{
  "n_layer": 14,
  "d_model": 160,
  "n_experts": 64,
  "experts_per_token": 2,
  "d_expert": 64,
  "d_shared_expert": 64,
  "activation": "swiglu",
  "moe_layers": [0, 1, 2, 3, 4, 5, 6, 7, 8, 9, 10, 11, 12, 13],
  "router_score": "softmax",
  "normalize_top_k": true,
  "routed_scale": 1.41,
  "balance_loss": 0.000652,
  "balance_bias": true,
  "router_z_loss": 0.0001,
  "router_bias": true,
  "shared_expert_gate": true,
  "init_std_router": 0.0381,
  "lr_router": 0.00204,
  "n_head": 5,
  "n_kv_head": 1,
  "head_dim": 32,
  "vocab_size": 4082,
  "norm": "rmsnorm",
  "norm_place": "pre",
  "norm_eps": 1e-06,
  "positions": "learned+rope",
  "rope_base": 100000.0,
  "rope_fraction": 1.0,
  "qk_norm": true,
  "attn_scale": 0.242,
  "tie_embeddings": false,
  "parallel_block": false,
  "init": "uniform",
  "init_std_qkv": 0.0503,
  "init_std_o": 0.0624,
  "init_std_up": 0.072,
  "init_std_down": 0.072,
  "optimizer": "soap_variant",
  "lr": 0.00796,
  "weight_decay": 0.0,
  "lr_head": 0.0114,
  "grad_clip": 1.0,
  "warmup_steps": 50,
  "schedule": "wsd",
  "decay_fraction": 1.0,
  "decay_shape": "linear",
  "final_lr_fraction": 0.05,
  "batch_tokens": 65536,
  "seq_len": 512,
  "doc_mask": true,
  "train_tokens": 293900000,
  "steps": 4485,
  "dataset": "wikipedia_en"
}
Below are experts of layer 4 (counted from 0) of a mixture-of-experts language model. Rows are named router (the router's row for the expert), down (a neuron's output weights, with its number) and show model dimensions 0-159. Each number is 500 + 50 x the weight over its row's rms, rounded and kept within 0 to 999. Numbers have three digits each.
After each expert's rows: "comes before" lists some tokens at least twice as common just after its tokens as in all text. This comes from a sample of Wikipedia text that the model never trained on. Tokens count by the router's weight.

# expert 4
router:482440474539523391524534443474451545515586480506481508506455571593473468466456342509425556501437597522477520573569516531506497511566524548539521470551413479467492363481491589501442444534479482534464577485473434535424485442431527546494525531489535585491447476467553481542482477435571555405522513457520463555475511496629574502528471518507488514507488489531519467418494430592513544534413483554534559488400580528461523514552479544434475471504512402486487503347533516486463515457409503
down0:493533420504532487536548528509508535463560413509543535538536497520574503484408519574507497444476482597477566448376550433563446513607489492493417479609461526454570422404565520498499470381534525480501435516588477524472468501467511552532575545485509456470492451550491387517469469494529469487464535448492561580489475522493527487513523394617510526515546482560498533522551452511460524394510545431520560457403459448520552514456508562479572519525564517510495588522444534488542367425469400
down1:432498378568550426590420455550509536540538543519580434530467472589432536487532412605498619496476484550471458452452549535547514497557581566528462464511597522525408494570529470528385521567505465434498573529452557504447533408527487547419557497520480530578568503551450526499529525559527483551432551520560508568480484451478412521476474509531458602575534460519493506515580462482520525493498526468538355508511416502538485455473432489536478466513539489506416509421472482416479547513520464
down2:479583468536455452620459400546496468495443435468567613458444540474527595530438498439496528602415428505405553475536571467501496463542528529540558450555418527517440484533504428411532589548541463505489476495421569483416567497562487418560493478473473418465465505443486505540486505388391455548469472495492519507477450516515447485474517488630516484495442484534524554567551479480433447586446491441546527497581476530574453570460468552460518535531460477488510521543448525578494442585498536
down3:477493517440509509598490574469460565522488530575534514489487482556476482487488539367604337441558553541481548490395470585483539545567491572485543500500536526544552537472506491448567566427422603542584537520546392442524544420433491528454450476491456552635503454534495481484545473446504480490563529498529515495504476500394528496411554443561507494550491493483537526532502544475488512515516500441436439541504502489469411432620499465533465501466509534389567400524459547434536485468497466
comes before: "\n", ":", "==", " of", " ==", "The"

# expert 41
router:550396471458508428529530500476463550546513496488408554489478525502446490388480430512473555482490553529387552486449543562452576558508469573490473476485457515423533478435535500369463467530521501512576544477568476507425541510438485538504526486397517527455543455461553583489638507416525522434555445432466439533428605569508424456570470525472494589543463511534515514552476517507531519507458479561533615461490522553486538445514359489482470504496486495559561602457471524518493509378442509
down0:490498530434501543593538505453571500402491490419515395461468561476561456508577520612481507593459558486479501495604502489483554460441555514470583533516416547507487442493468505530438520544516634610485541518515436560445566467423478492457540608395591561507463546541504492522565393512546531514451573461548540459458501488498517472504511495462505522504473557471476618476549565440496566430392500505554451531526499496514602448523621517530515472482519447558459432524510455439484500547486495
down1:520482573524458496543479489443377481542522583444510537446519498485545511545449541426516520506588511498479433541588518469479527440564531448530471532475570508564522480413530503588561489468548412518519471527534553333525526497500564526558460388459625502585517516480623474512443466547521594620556509455468526616548511418395514495496455487436525506519573517651493539499460481505469544479535519534478468421586482578483499489509499484522540542472526537531457517482461525568546512468492479
down2:445438500484429496407449452488538536518549456519543540565408446620469483464463549483512527516512460520476440584414491390507432498446523576507487467519397452500499469540530534516525422569406584531468505494547464449436468505545547495436549454472492524531420442410428501457505423429485469481487544422503497427541466656472576500468486500441483461539504437465535496532481409546474519447477508509426498459581493389420487502585575541565542467588508479463487508509538431520554535529529397
down3:535484399537534442477500444499580587544424507470522450444432481465432626514417351474468448471583521521492390480424482516449468487501478467551516459472582488479440554446483519458483514559484535581511485531576416514570539509553538593546448449512479445516488472524427617478513557456414484521449505491411532547472480441508440424530601504484520467617515530443499566584522545562521466440402423508540499508528557495443482490441524435543467493540544496479484568569553514440535486499497467
comes before: "\n", "\n\n", "ign", "pite", "k", " was"

# expert 26
router:489384492519520448486495433522495561487506451496499569516433540566505508528514418533446617597475570530524521578550591506473406472461486564541488443618491464489545537357558554409465480589492505452496494509522486554422418454474530523541479472478558423544434514471579489521516524514530480505546471406431430441475530497524425539570397505438525494514538476532550558558379449518506451511512486568538518419570557476453451511564448489416452427484523444500573569535434513445487489474521520
down0:466486435467449387452490480560475458508471520548430393472393423491533427450561512387539523501546549490453483407544437430439494441533494515419584472477502504498508529465428491474559437504423489546437456493531447505481531582486474455485453540545508470525574434498467504462470542546464483457609506453436397412503420462558534482424466443452469605438531522548515407509504463523517443506506456450542499455540490474528555584497495466516440482578480544481363542524605556519557425471560494
down1:474432507520438543521488531507507471466565389499549480517560453529581535436543431579525515526553503543500346485474549516529499486522444567469402477580505492379420544507468489608511568507461500471493615469488542502451515517491512426557464494481557493591440460604583590485537528580471503517498498518482549451534520448598581442444573450461528486465504529566593490538446407507413487541548543510590471516569449441472585470453486498470492465543521484509515509509492419504537586588543547
down2:541459377443572544493580495489451544579450479555505539526481373493502438621468536555522468482473393579570511531376528516476541440528519529601570503427517514517431554397480423535540530478522500540492554534555606452447441515557573495510540463475498483513509445538447427546501467463497452474494461539528508448491484586538364531490477535507519475506496457436513464548510517418532540479546450540498444508559461491478413484425505470409507480475423530467481469418417528422483540567505401
down3:514445450465490536585556450451430562413478574414581487598508461508367437528500444458480473454289466582482490508507448539507468450453481546560470592529558465505520538481506413470479504412544596576463522506444592401523593496496448456527542482482538506527521583521473431446452502512530545582520556525502479555425480430456509562524531515536495474560546485463475536556507470565530529451554492530457497492474516482437419457440494456471552534513506543427556529421469555465525474519513563
comes before: " the", " to", " a", " by", " in", " that"

# expert 45
router:472431452495333390543524397494394478491467497524408486491506575520412447471461458492447552500517562495513542518554489486522494474513541505487547545567494508494457513417422602473475510595571534495529524536364485490454436488440497440552452449458511499406475514493549592467585511530496518607496495499520496536420602552584535615501510550493502488420537438536530449492483454515523499531389529519582540471497542504462524439507509428478431519545529429450514555525519515466452554491396534
down27:475426616497525475535568578584479477475508497513510508563560548452518432493477554503484543452509463495470525480521492467476469430466503423506468476442586453560503543417433557509540484449455466476424463527446612509606477530501481531448468515424522530536505452525478528374569509545515597497644427413484460447552529519507508602496468455602560525629504520568446447531611435437468492457503536491557513506494538422538533480537465470517515530484455436507499562562475462634447530480491436
down28:456558400535454493455426466574524610445556572476525542409438484592470532535571481478534548452518417461496537533533476503508505389468463440510526520461489489453521525478495523542523569587449485543573459451561429439480400478470495529561421456520476488558573597611482577506529471498454457571465472504363464452424516455491456455559469503552446486523585538491514477465437457516490398435477486528495465477457498482491490394515476409444405522489531486538443578415512569548556486475462550
down29:536465395463422566565464546436513424446596490413489402439558526522498412505477456474477541446463490558510491533506539497519478464568547537578459416519533514449493501568515544496548545604382482473488475535427522498528532508486524522588425539526563573465471536547375504482486465437477630483468555385577437479457479486495525437506516430499420494555479532497428417565505514489444512462539450537414422487530547510468489485515568444537472449504492441528444459386462552584482577486486490
down30:468475555521458488493412562596512432487513445437488431512459540532536508603454447441540550450536478528477564524580527571429431556483438528410529466462513481543522502543519507430477530497502568424482496449431523488560573467563493530495472474471430550504545424458452429527581393553537489484611514524588542555523498547607522557593507455479455601468531500427469483538423463493461421576505459505487530552462538418603492523498509486493537628465481446405480436547544503576486547576520473
comes before: "| ", "|", "==", "===", "2", "1"

# expert 62
router:496493491533367452583562551508461533513556486495456529411546548520476448499478432520436584548486514492452481529478529503575474476466519549463391537596439520485473509404508567487432460501526480489491562530549430505515464506430553441557565535403528471476441513488571499479500519459426527516533488403495529540466540514568430524450512483555495448486538441524504509492444507503508519641407527535479528515525543611390545509492454409539499509397436446517591560328408474523485504455487559
down0:560497493406482489488424457468518458469570460442509463607462490471558558516449439456498467483520465477509497462442505520464517490476552475452454438457559460380541361574554514517521409548470447495493501472483500474486545447444513611511517462517592561467547460486457589537580515534559530410457470470509512461529533579365395481561512432488470515575579496480534391565552500427477499488474530448550470457445475449467431481571476449489430500555495454529541488477475612577419533537406529
down1:475503508498433493618492455494553526478533469453524574548498522532387499554474507550537518619440363529470499483566534593441473522512446498479526487431458464540456487504519584480536413443567492483559576537534519404480485593496579500430520529414577524470567509461547506495494482550459480589566482509509526427444521539392404424436544487511380437453458510436506546467400558457504523549485404432567501534588456527518535492539481419530446523550454492577451490500524456486526466517548535
down2:466598497437605571430537485389540520533605546595516534508532520515509518462443464582514441385478519505516498588443447454480549544541420572489525462449492565504550495489488490432512538448425497465417525487521538482506484611489538524481444458523468467566551384564457541533574494511521500438451537463545510511587466492477475462433459551496578465457566572458506585474516490540519471532489491523488525446520407517479425520411493536504589592459503511488547484558552539418534408407605562
down3:400539462450548539492499380580496509472539514536451481413522535427483450457542420509463505475505538456527539479487543564539481523598446508430483462497520498499424472582493530566528447431583583470492514444509497456546459406480527363604557569532474444500537458535506518507528528480521541445453480518407511556434436444391439495506474524606512519510504507596610553493551562519490511572502470491478515489596535497488493551436508448428368464484513494593461493567603433496487471438547494
comes before: "\n\n", " The", "\n", " He", " In", " In "

# expert 11
router:394364520546482461546516458527470535442502498544431562496527551486497527457397405466442521545401526415501518549528582492446502555461534610460550532524504511505546502506475565496482415580474511431451489510460444512432438430447587534482489447407634567399476549440517497516502571507581475453504521410511469472515516508523451546476474505445497479444500523517530545485439524531519573489381481483573528524454560474549435520529430429493469491428545470507547593435497505435491466426405561
down0:405403539436511545558470544618421418516522523430507452483472438501472500506456547454492484446470464547473453481450519467499540493477531574385558516566567503546493493499477540494516486572480469569543383483510487520433434589479517520460473475474508553532416590460516510492588424473485499552536563463466551533551503537465499451449456455532495477539524644531526531510506547506509478561431490454521450460411474617518548488535436471501475533550497493526646466579541530661556423437471529
down1:449617496425450538510533555505481449612365463501532564610529451569438492556505374473496495463522546576497528431557566487557552418457386526435517414472503460540542437505502492417565500571547577551504515409499557449545470490523478551456523480474492543443452448511520481558445401442513548477490498495644457418522536487504501464551507459577525551460460446525500525507511435495537532468448566521570488510443406486453479579577413498478555454552574524501533488492527505525503530519494464
down2:457468403496469498553475404528540444572513504541487572510560484527562424525514518480501469431469522464490483480405465563453484504460495502468559588446550449489438533612511487503534457504444492517465522525515591434523442568485526442470548459549453445400449471399470510504540531524559421528474435513420467527517537567532501527571529512550547579457408527488414409481502456513481450519414418364485563538438504488490391474530596486481627562465469540502555399503496413530497491563451465
down3:439514556525399445489505474528595545472477548562485517523522505488492510411529486486427469546498555640449486493536581453506571525470500466529536536499556551554414450519553515514563542515597466552427487522586489471486489417437575469479548579506554536427478448530478502480594473403585470389511504426437437529489484550520506609524410512587618478506515457462553467532509595527478483544521588460474397485470484490550492456548467526432467510495541531372490482575509484560489509507409474
comes before: ".", " of", " of the", ",", " and", " to"

# expert 52
router:446473524542518410512450476561477558565550443545423496495437638516486475521480360537485547560489542473443507570513508522418484487563523450504480494510538578557457415428466563426415479586573487465509536514383493569450444520480482492530565457471545541477481450442506465509555572576573450480541476418444451444453507535516477524500455550490457501444454525610497431531539527505526445557461473559563533436523545454487418560499451450464551472490559427614517494470447463448432527453405564
down0:485532461415564463528587555503539443374552540461555491480542426431475490483518463477525508490478532495551453438569580455560506561555471474474511554602481451554506498550565414493441505487536469573429594464489454483413463487503467457550399489555543571443485461454553531562457495466501459552463531550436487452476483539446453513511515485429548561535496582583550391469482607518492569430585495515570413473481421482481513484539411526454491463489515377559454522460476461414559443460446558
down1:431467387504431541536444561481556620519481416480542474462388527420446486452405583476442451570548526461558561488470521546478508598525528471536522488493486511512551549506461573441542529530499470511478565466507540572523540495374485498451480599551502550540511420496457559501598447512486539449448448504508474491575551542546538507411482620525445499458526560514530525429468453449592464564454462531482455560572462564522530503437512433430419497518387448494447542454448507448502506476422497
down2:503536452449490553534590497508423575586600479487515412502583483525553436453477556508497499387459483476482455465446447626392542524481425495510483559533506481413465453414559461491551499595438507491546511555488380477532538553496499573479515435560426511508526532506462529513365489471433500566498524486505444494504426522542516481509439452455491492589487534623506515448516510496537471402516435396511466521409439493403469498506570428518549440534418504527524532462515485476514598503450487
down3:498482476560487585467522448595582414503470536463486541577478585482526541504476506540465566541571509479482541558561454517469486448585322443488454502475591498499364445577443569556576476480590466541523576467547488544570564552458484559427579498530521503491569501628513520506497491531495504455601406499511529557537522510463496445577513495514486529559458476550524417541500549453485522460527559552517483588419490491505563440506505498554528583448510535500506509450497487537477397406456481
comes before: ".", " of", " in", " and", ",", " of the"

# expert 18
router:543474538546524468515558444513477545502504430486524487550525568476381450478481397570403567566511534498502526576462534489474520572524541568454538552515530531491587452444522528485485492510585516599498572473386424639433409474472524460548435471469522435503482450435541586552513592524506517523510587448554520469436528486564456513470435498482463484464550495503422490525434454500510458581497515546537462438494553539527562504514459458422423531412519437574558578459478577446414567433472550
down0:510527485547515545486490479533444526476549549495520527524518491530484492446529521537441588445503453442383514530490455521497490655468548470549435550398443548572398504518515589566583510509589502468422577508518420591549491432416546413502557362485566591544419585454524493484435576422462516534469538540470522573502432491560519485480499481531528592531541539577564474524407547574507564496475535524516556518484514555519590521523488531502562569507482468523485435468414486569505488470504479
down1:500453542478474561502481586424544456466488559588531510599481609556571503442449547517567436503535540426554472551440457536394542455479508449474452496521479556442407447486479470494500476457469513459490529428464553417503445513549532448425462514484520451471400522520424522549511514557487511550438563410505550475520523618545503522525563622489488483519555486531426408385411506507559500530375468586481542519600494484493472446475543518474607509431490491516517454498465451534460516434507579
down2:521473462506451530458487448529412509474499605502510514520535417430545502585417445484519532479621556395455444464513416476536444519590447589510534482496587473343484404516529482619474439450536504510623523475549548526472454553420543434558522475528512550520497556411523484490548531447508609386540454517558571495566462503513452514437507504554477502548526532466490468520448491485483500513501478560534472482519492619498510562550526394485590485448563481433526517481523428533523496475533511
down3:492422577408482493512547434459463541492464532491526555598523474539580456522442536463590434440526492515499465470509462496448575466489405525501559543447489483512466528528508502488433537456417493471526535587533539605439490467532506537612535575486413479456627501589502533517504473420575456533521483473488501499348527525479456508488511490510604507433510576484523496414490467511520508440496528509446522484492459485436552474555512416416570538407444530545480538372486504534435626553550431
comes before: " | ", " |", "–", ".", ")", "; "

# expert 1
router:417425531518543431534550513496472499512504426442424494464546532478408449421447461526521561495512565471491442620471550476470486590519500554519408476477468526469503448448430563429516414490472476519538478529507524534484491465442612512544541501509498489461517480417491584561522535433507528363575466462506412540469538496509522510522508458437517498442510546569486449489452453562593454565458490620508498522540469465451539596508373410396439526447510435588554466399414509463507532497514523
down0:567555359496434426428593498508550477443512439449547444529528576450384545625484510476481534482405463580570553474395537475528521567443483451472500534489469492554474480461540432435412555513506530447502470467529491499483470495496485477447466587443471558588471448508480536543507481557479424458413491554475544457553500536555459437438510565515514451541483450507577427504409404564465548537494460531515502524535545471491422522441487484433546495462587428502549466454469553486354495475470516
down1:466543478494493513526543490516443495411463446582548481469497503458601498544487465498471517522455501538495497497514448497487472506533450463488483533463489593512505526480527527406495416430451541503440469488528399488515541472469551538487551607545409504566438544468546468441564459596530409441476497388537480471572478631484571513429472602457449507465484506503490460569507423477521486534468571432433524513434494626559424444586512550423500531556467421576430403499453467409544424471413518
down2:511591580504527436518473392475526479470566500548389564543513446457496413526457382496447481457480445501413509527522391552490479487479472533581512525494568440570515475527512522421583496433530485425516455468485587524502571466513515490537435505557574428440503479535486574529476549474438500610582472527506505527486457421530564530503542460563569498512475476511456501529454562546450610449501498459528481476424537454355416555512524551422537524455453556449463508402493518485459551454462397
down3:572570458472521507641552539494475474547509505558456522426444502532478496422463517536545557501497508516424376470519520538500470504524505530527529419461448465585513535482407524479467584472506403432564400581520490483444447434504455505430486409551522551495524505553504499487484520538486499458544544565528418388535553371477459446584556462420501523504469521412562544473566498568495525500489464530584514585531474469557495520517502499511534537573445530604540392488408566540506408466433491
comes before: "-", "| ", "- ", "|", "- M", "  -"

# expert 55
router:476467475474514443593546464498403564438552466468484532529517542513352428485432476481535509562503584503490476580454446462508481513505548517482516507488508406464521504445379543519485450499562516531507574478482466591377430438432583451541458493518554565463481491463479577586505536507471499465492541414393434504509545487502475525480468581528455532468548445522449505535388518540510506621474568569531508421499535574476522443561418473431403519528516451546568617514468491477536567455468522
down27:578572539535483424511542482536494454465407525459597491573447507493458495522498488504422460424524516473455513501568448517548432457529494490567451579464493437435487534447572427522515433454492554616521425510543591521513575485610543559493464490370563488485552431524467517393527483602465519424545496488471530441495592491448573453440498485490445517554594564526433483423429497533515497565490460526435479407493501520507408496466518522517460546478501564548362502482555414559500480515517525
down28:563503501418507515506522460541581421441486580516483489486502494458508474462536372513462515449543574606532448515447577471418531470492492452497463444537426416557544408509552537407552329426430545493489497475517517550481540404572545542497462401557540485543470480544516491531503429554487512474525574526415522506491456515519462521488482584503512430522371463485475486502459496557492445512479484535566507503475408528482485540534517389524487457513464374446539492599469518480528527507624559
down29:588580549420476550474495585472430516500469427459546463457547534481489490488471638514476516522456458506452510572493519500507511493410558501533536471523492551482493539547488598455418546518554472491488544470474449481498406489482577503486467524509541494521518466495493473527520589441519493393520569449403532565422529493490462523516483459507536533486488406417499542601427469432596459387471494561540508490625456517476568342465523532464524502599505532425508425484582464509440443578424446
down30:558511563570521582583537451490542494493579427516516534440446551555465541548426493470492497512480398588528414438454565514494563494497544417675503555530438466525513538504523553509528559482579473585473500474483614498476554516417448483532507501531525503476533457538474516578584469510505478494461520581567359510497502495514458533531480548527522474560464504423534542466517489511466491501493535472473395466506438504445573467384497571480573470437419437405515510608455521492528441457446420
comes before: " | ", " |", ".", "–", "; ", "th"

# expert 10
router:486449489573468341529532416505468496584585423498462549440477569493449457485534326517523593505489501409500435523476500525440450464520519561531511529592465472576505462436472512429491495525614509503569540495527455590526523529456497527585503498534552520494568515459457479495455575492504489489580524461496499558461535451547564524505450498419465486505590538526453492540436494491517432498456461578613532471543578621478479510536446475444479491412467447483463550459479633486477527468471566
down0:444563420584506455506574506585584580509523539562505546492577581417499474504570396522615454527492515494425503597462572518523541412476478486570483510494557484513429508539480508512577563503492484419519525492438518581500590452520496442409572551473569477522516604514416546454564456541435468471476432520499512507542517580498416462449597472571465473487488514360545501434575537441434535497512513470591506517467563464412575519498499434489460458518471490519464511535559495508491546550439517
down1:534457506465507418419449515414491498410607511492530435511490538525457525419524455414445456491404531538497508486487503418547578502516508481539545464456465517558455569549469520376577584449422532467505500555525571450470491480554471585417526496482547509434615495510520499528519483520487522487523479446550574504538473616460488561572520471443521511525468517434506456467453463485572488495500527527491358538385478481555436584485532505453464562577460461377519583529405497444487482474412543
down2:509540633565570543495562556354440461477623443551495470517425599594478495573528578568513521532512576468607534529485555468460465541515568531458441462475554568454547451482407427449470550566505474484532477511490496526535456588464482518510441503497448450494491508572592561516523519380530539505485528488528502488412461495476628580506476524530471445481629458494487538461487520552516485462469545488428508459482564475549471455438527551557504478489480460550463503470516536393447530450445493
down3:432516469553514557482426509461552616417524515569518490489497427486512487528537567506483377579437553498500505467482533434488514461558572576520512472507544533494568510592476437585520519490529522536575434399486554546471508611439502562571439390519559419575482435549596493458529434434472402486468554441425438526424473542436452427509464475548414560505432519446488538490459553495541529543506573456568444523501420494517553496570491503529519461528390520497532449435488506515492520571501544
comes before: ",", ".", "\n", " |", " (", " and"

# expert 31
router:492494510456489444465476524484500610548495361471479516482513604524406482460450425629474513531459520504524470518540581564537474526565561585447468527525571481493465506491497599415482399557516551504495537481498479639436489532465518530654578481469533445518542496444504531497522539472547446490502454469468464510414547507544544512529476457511494468488504474502462506539489521529526527598465516522570522415478550541483481525504477394516383509497502456453508617437462555425476493358415549
down0:462382462561474538505562487476508469537512528487470509460513468567409569465486502550531596507440457498492443466509492496558522554493489446503450365504409594500580454398388509449463467495459497545473423570496422453498510487485427493503481551440538508406472578467448485475503479427526533488446500517493444463454544501479449601569360566474505525445522510498507463521400458552515497528462478550508483502502588410516588577550505542432556451493598572619443528451513427504532501549472557
down1:502451452542545645480450525462502535439538489515448496587484549472501505522501535486563411479444410460486501514426464542484607450505456511504560490477518504564533530462557527609437511488530493460465404460502439508490477512529413437588410588568503548515495503492539509535525456549457498554436568595611457476545535511496457564550573466453470425453594488345465451561502553447514498618538501434474489502509536437547520529502595471480496617487534445516445531534498500507427423475549478
down2:515525431430540530444498458514563544504421506470430530488479503532430484460516429478452489522556562440496431472455527540433425482405541485555469471549446453358422550506543451479406407448536441517549547517608461489465509445416498477439506534510479565426519437468541521492438460432524473474501437535532535520604544512573447470468556438562415449493518466483495512411533492537547440561544589428498489398468475502585443515514522472441551557590459510504527541515509631466567491549463579
down3:495489480515384554495446531472542443544538496454505487537514396525411487486466516481523449498473534478524467575475560472427545523489430419611454472510537512541431567558421553463456543473557428474520605512473510553561414485440530467439435483569428536488539467587563445615537455478578582560518514527532512435477479598478551581479545419462466495476425555507468462534551487501444486602453495486536511538512470461493419497459584533428518451492535543588550373526537542537468559536418548
comes before: ".", ", ", " |", " | ", ")", ","

# expert 39
router:482441512552480481566486534622371630513552485494491532440531509496480456493382533502537575505495530574469516596515550512491515505449510525527505435486483477568556449468515553462479404484566520581505491530537432570479462529488591427510524407492526511438546530461471536475522499550524555557513536468437463527441549547511535546491449554515456502535558467548455540542501501486513388629372438545574578509481537503484551514567417418485358503491449491564524551484491549524453619458506496
down0:495422466567509536448539474481524405528539591449526536533510498454547478569564564521532432499515435494563502518427438460507486552571533484471574513559553567442563477525432410559505490434512503503433592576557512455400518525550525508531541416484442432434469528549498506531542458479546469538487504510532504432465439505444388509517540497518409574503509485515534482501443451505567500527622368420389560510491467398506496545432453442430487520505523418526582468498516414565596459509499565
down1:532525484476543392510606538538532558462464547485468528490550515524458536497565503504534418510489472551499503485569488540434530427429504499572488493464622452479498499500466436489516433533583506429459533424463494525465575601532545530567485498503517433513621468461455504550510468488416393444518574514528513450472526478540477557515460530448479539512505568368463438531532492528529432434581571569488644526541440463450417602535464538424486365555554495540560503499520573532529475553497458
down2:596447505508556496469502565492496438550482514518550490477494559417475488475570417414592484415562489521515497574409549563481546461468465555469438554458549476457494594587495583481473539466475474631429479531472570504517522473495480464512540412529478575500516446602520565488560547543464613511512508525465493544484497472475483498520517495446536537584544472520408531455488462559513517503533518459446484496473455441427485413432444612576339417462456498532425544559493575493417539507443502
down3:497436529576419430497497518637552586506432493452426513465541520495519495505422505571576463457402542533442518445587575593437447432508482439546471417586480447437498466543454430528572560505469502532474447573459556579500521548555477490442484459452576489590599471512458498470580505553440387459509528498388509465616548569483535487484473429452520481503517637557496496548529479469498509515447510535547561545495521491429505575565501499510529552479493462564490493484539425505513452503482506
comes before: "1", "2", "0", "3", "4", "6"

# expert 58
router:508424464541537441562532555567426518512523445515454587395402457533464482478393468558491549544549537449457486558440506471452481539480565563501529464513442497532537522521519536485473459489521503518564518541398467506490512477485586396529529436485532479524529447442554446484503527457411532436597492470468486521444612527537435523519482570454477539450471528524537481550413457491515508555403560570540477503444555542542496517495471454387367510472339458506533553433441524497502629493483564
down0:448514438513474409546496542530458546525521439556547425510522466565518597525486452410447433457543432514391574469495496502574491381549477530494529584518544485470552500462422529503562434470467534408541410474618430530543554496435466506480532549526498525509448568528583435539528494478478549566387486471512523486507421513524463494546417522487496530516449445504604488494496506526441532530384479541363490408471472497470525481499569482432408503472527412476531459523556558529498583411469479
down1:392418523434507552571480476479417484553501456495546481539600480522443583516526449421443413422457449417590433557554508523469529440523488421473496476500568454524470490532502506531528502532572616472464435501607422541490611461437630498534535506456533510528510531411468473543506502510532366550514466474471488532488496580499465491557464521474496519476474502449442532533570467484525513549491506504502415434390455525517488435419493506457609544467531459474431624521471503565464507576493483
down2:505544466446476472508528606614485575508528483521553496491515561493477520450549568526545460476466418546499651491522478533443479550518609589483527473467504453497542541599497498407490508515473517493533506509489546466528523499528480555502491561520562562550518556535476477550452500521410507523430518474552440542387505502582527521510565585498578576547502414462481544431590444431510438442612513568507475523473560548665531497499479394405518478542463606472506556502471478552564491542529503
down3:558542461490482509599535513532470351524447479476439509508500544431524483490497503453487505505508528594504535476445430529541453482477468479596572499466600468587552494536523472544421528450487548459544573388562454548573503375472434475507590523481513532410506564491466511430609449537531535471592481465440513457517425519469494511464559470360546456485507521656528516541457508454503429404446509573540478517505592516489550430547535492466508535525526488494433532467496444442449562486538527
comes before: "\n", "\n\n", " Win", " Al", " % |", " X"

# expert 40
router:397457485499486432539539440547467560518510410396440543517481529561422479539494452553447544530486561529525463564572530532464514534506532564501551444511411485533478499473435585467508438477503507461519559516551445544465454419462493468510540483467502531490516461401488572471512471535530512497554448429537444465505540571574489533466447613519434571524541464521487462513448386554519501566512525546510517347458485504483434453529482503442348461528460460595553540495335490411443534482494544
down0:496562591534519521466433532494551504453578522563488527477433530468427532441379499502486374548450582505539539467457484476520512541513479470552463492464528462449503490502469458475440452431478516440494508525502568474454409550484497447516485487456418454499523474523406467478487536528491561507513485527510475512436480538510477493480513528474565501579477416433576459589535518478354464549641538489512513398515502500535511398526443415580363443543543517372451412428570434504486446454546462
down1:532490487606464513461464526575491519531544588474533465457530479462414522495431474609521521448588568470530507495596429485486510538457449578563452458483510476417505475584417490475471559427470474584540595483447506506491423553547497418421524487462508502514564559509538558483545519418569530489541548510490416467482546590541563541499512368561448480563491486426481535487619414422571526516452437481530512564465592552428531431514463517453453460431539545478508453524516451438475518439543439
down2:607494437519525556539507480484484438449473515430470503569531449506549549452509495527457509434459517367435467486432489442500579551427470481455462486515604472526549545537455445451530613489479529556449533475468555497513459524547514525513516534401425533528368465481507487596446536464501517492483510441420528458425480475542587489567560487379478460416535482505457408509566512493475395535485489463529475512475534426535466497539580473479486448510590445483411364469564494550498535627509486
down3:444462578578420476512426504553464441501552454489539527376523428467509521377466536508545513435531503438457538430426470495465491481517513384447504476481475541512452522503409417547434525579496496535538479607473486499524531489488546490549521462516521504457495549527389493443590534380393456519535464442444475525563491461523389616563427452457468533515458489444505502557467517493525517499564430526573580481550487520498446479486443479473535449506443579455572468453594481538598565555489466
comes before: " | ", "–", ".", " |", "; ", "/"

# expert 56
router:509445532455515446557553518488462486474532457512463507434535514474456445493453493524420521541446558459468397537573573546481453557491479553412512398489506543560461460406508571427461518529481507529538590520524446527456444473416629454508478431472561505443503542480503577507526502483545554469545445440514431528471528545519559536516480559467508542377506424557451542492455515583443609644416534513535620471499530460416531429510451471543529497524515449419520484502421516396427486453495538
down27:480448434519497549508591482555455501580455507500490507524436447482560437412489533510575588532527530503495495517531503638527548519447469446501474513552467512531445567539631590493407452531476569484507513617409538437460507644514432499504500500414524471532464427442491466535509505507382564486470489485565534516438562533468565511510478498477495586517439464498536491472513438503551559525565499518542590490492597502515561432410564475498551550523453506509396485436546449416453523452579563
down28:531558451477472546446517488557553512524427474543513494561493505514492395491511504478505425543504502461520651490524468539477481447497528493516466553536510463399514493493578472499521580466526457406553451447520452554405450385571470405593490502454492496484590498434484489465542405490549415503488482465495509536502423494531475419507441437584380528471535423452547563394519521538537475561443479494496504451418421556502558540530467428492427558419421579464419560485516569532537491520425449
down29:487468482534540477565356544484540512514535426387462575511412557569506572477478566522520476447495473478590482456451527433504380455553494602510456495477452558524490452473500501542556539556522515527533366523505505507506456465517524517465495509478449471495608533529476563493553478380543459533503573556501601453453535492541476362548479548513480506549524502516498520468455415517446479487476563596529512384473370486516584525494520523530561558596541471568505547514427479465499512528467587
down30:417452553531507513460460546460566505451490542556510434554452552521490486598435604533464474507530442469487454470590483597517506653463510514511512481465483595496465454467383537501464576528514476478479524523523483496491588543585524584546440475474460585480480527516464514474517476365447547593415531487451483473447452465446438536482583528460505390524542582523555436515568505509513494472455536519488520474543581564556610524532455466402449558503570439451549491519517509535467515462379487
comes before: "1", "2", "0", "3", "6", "4"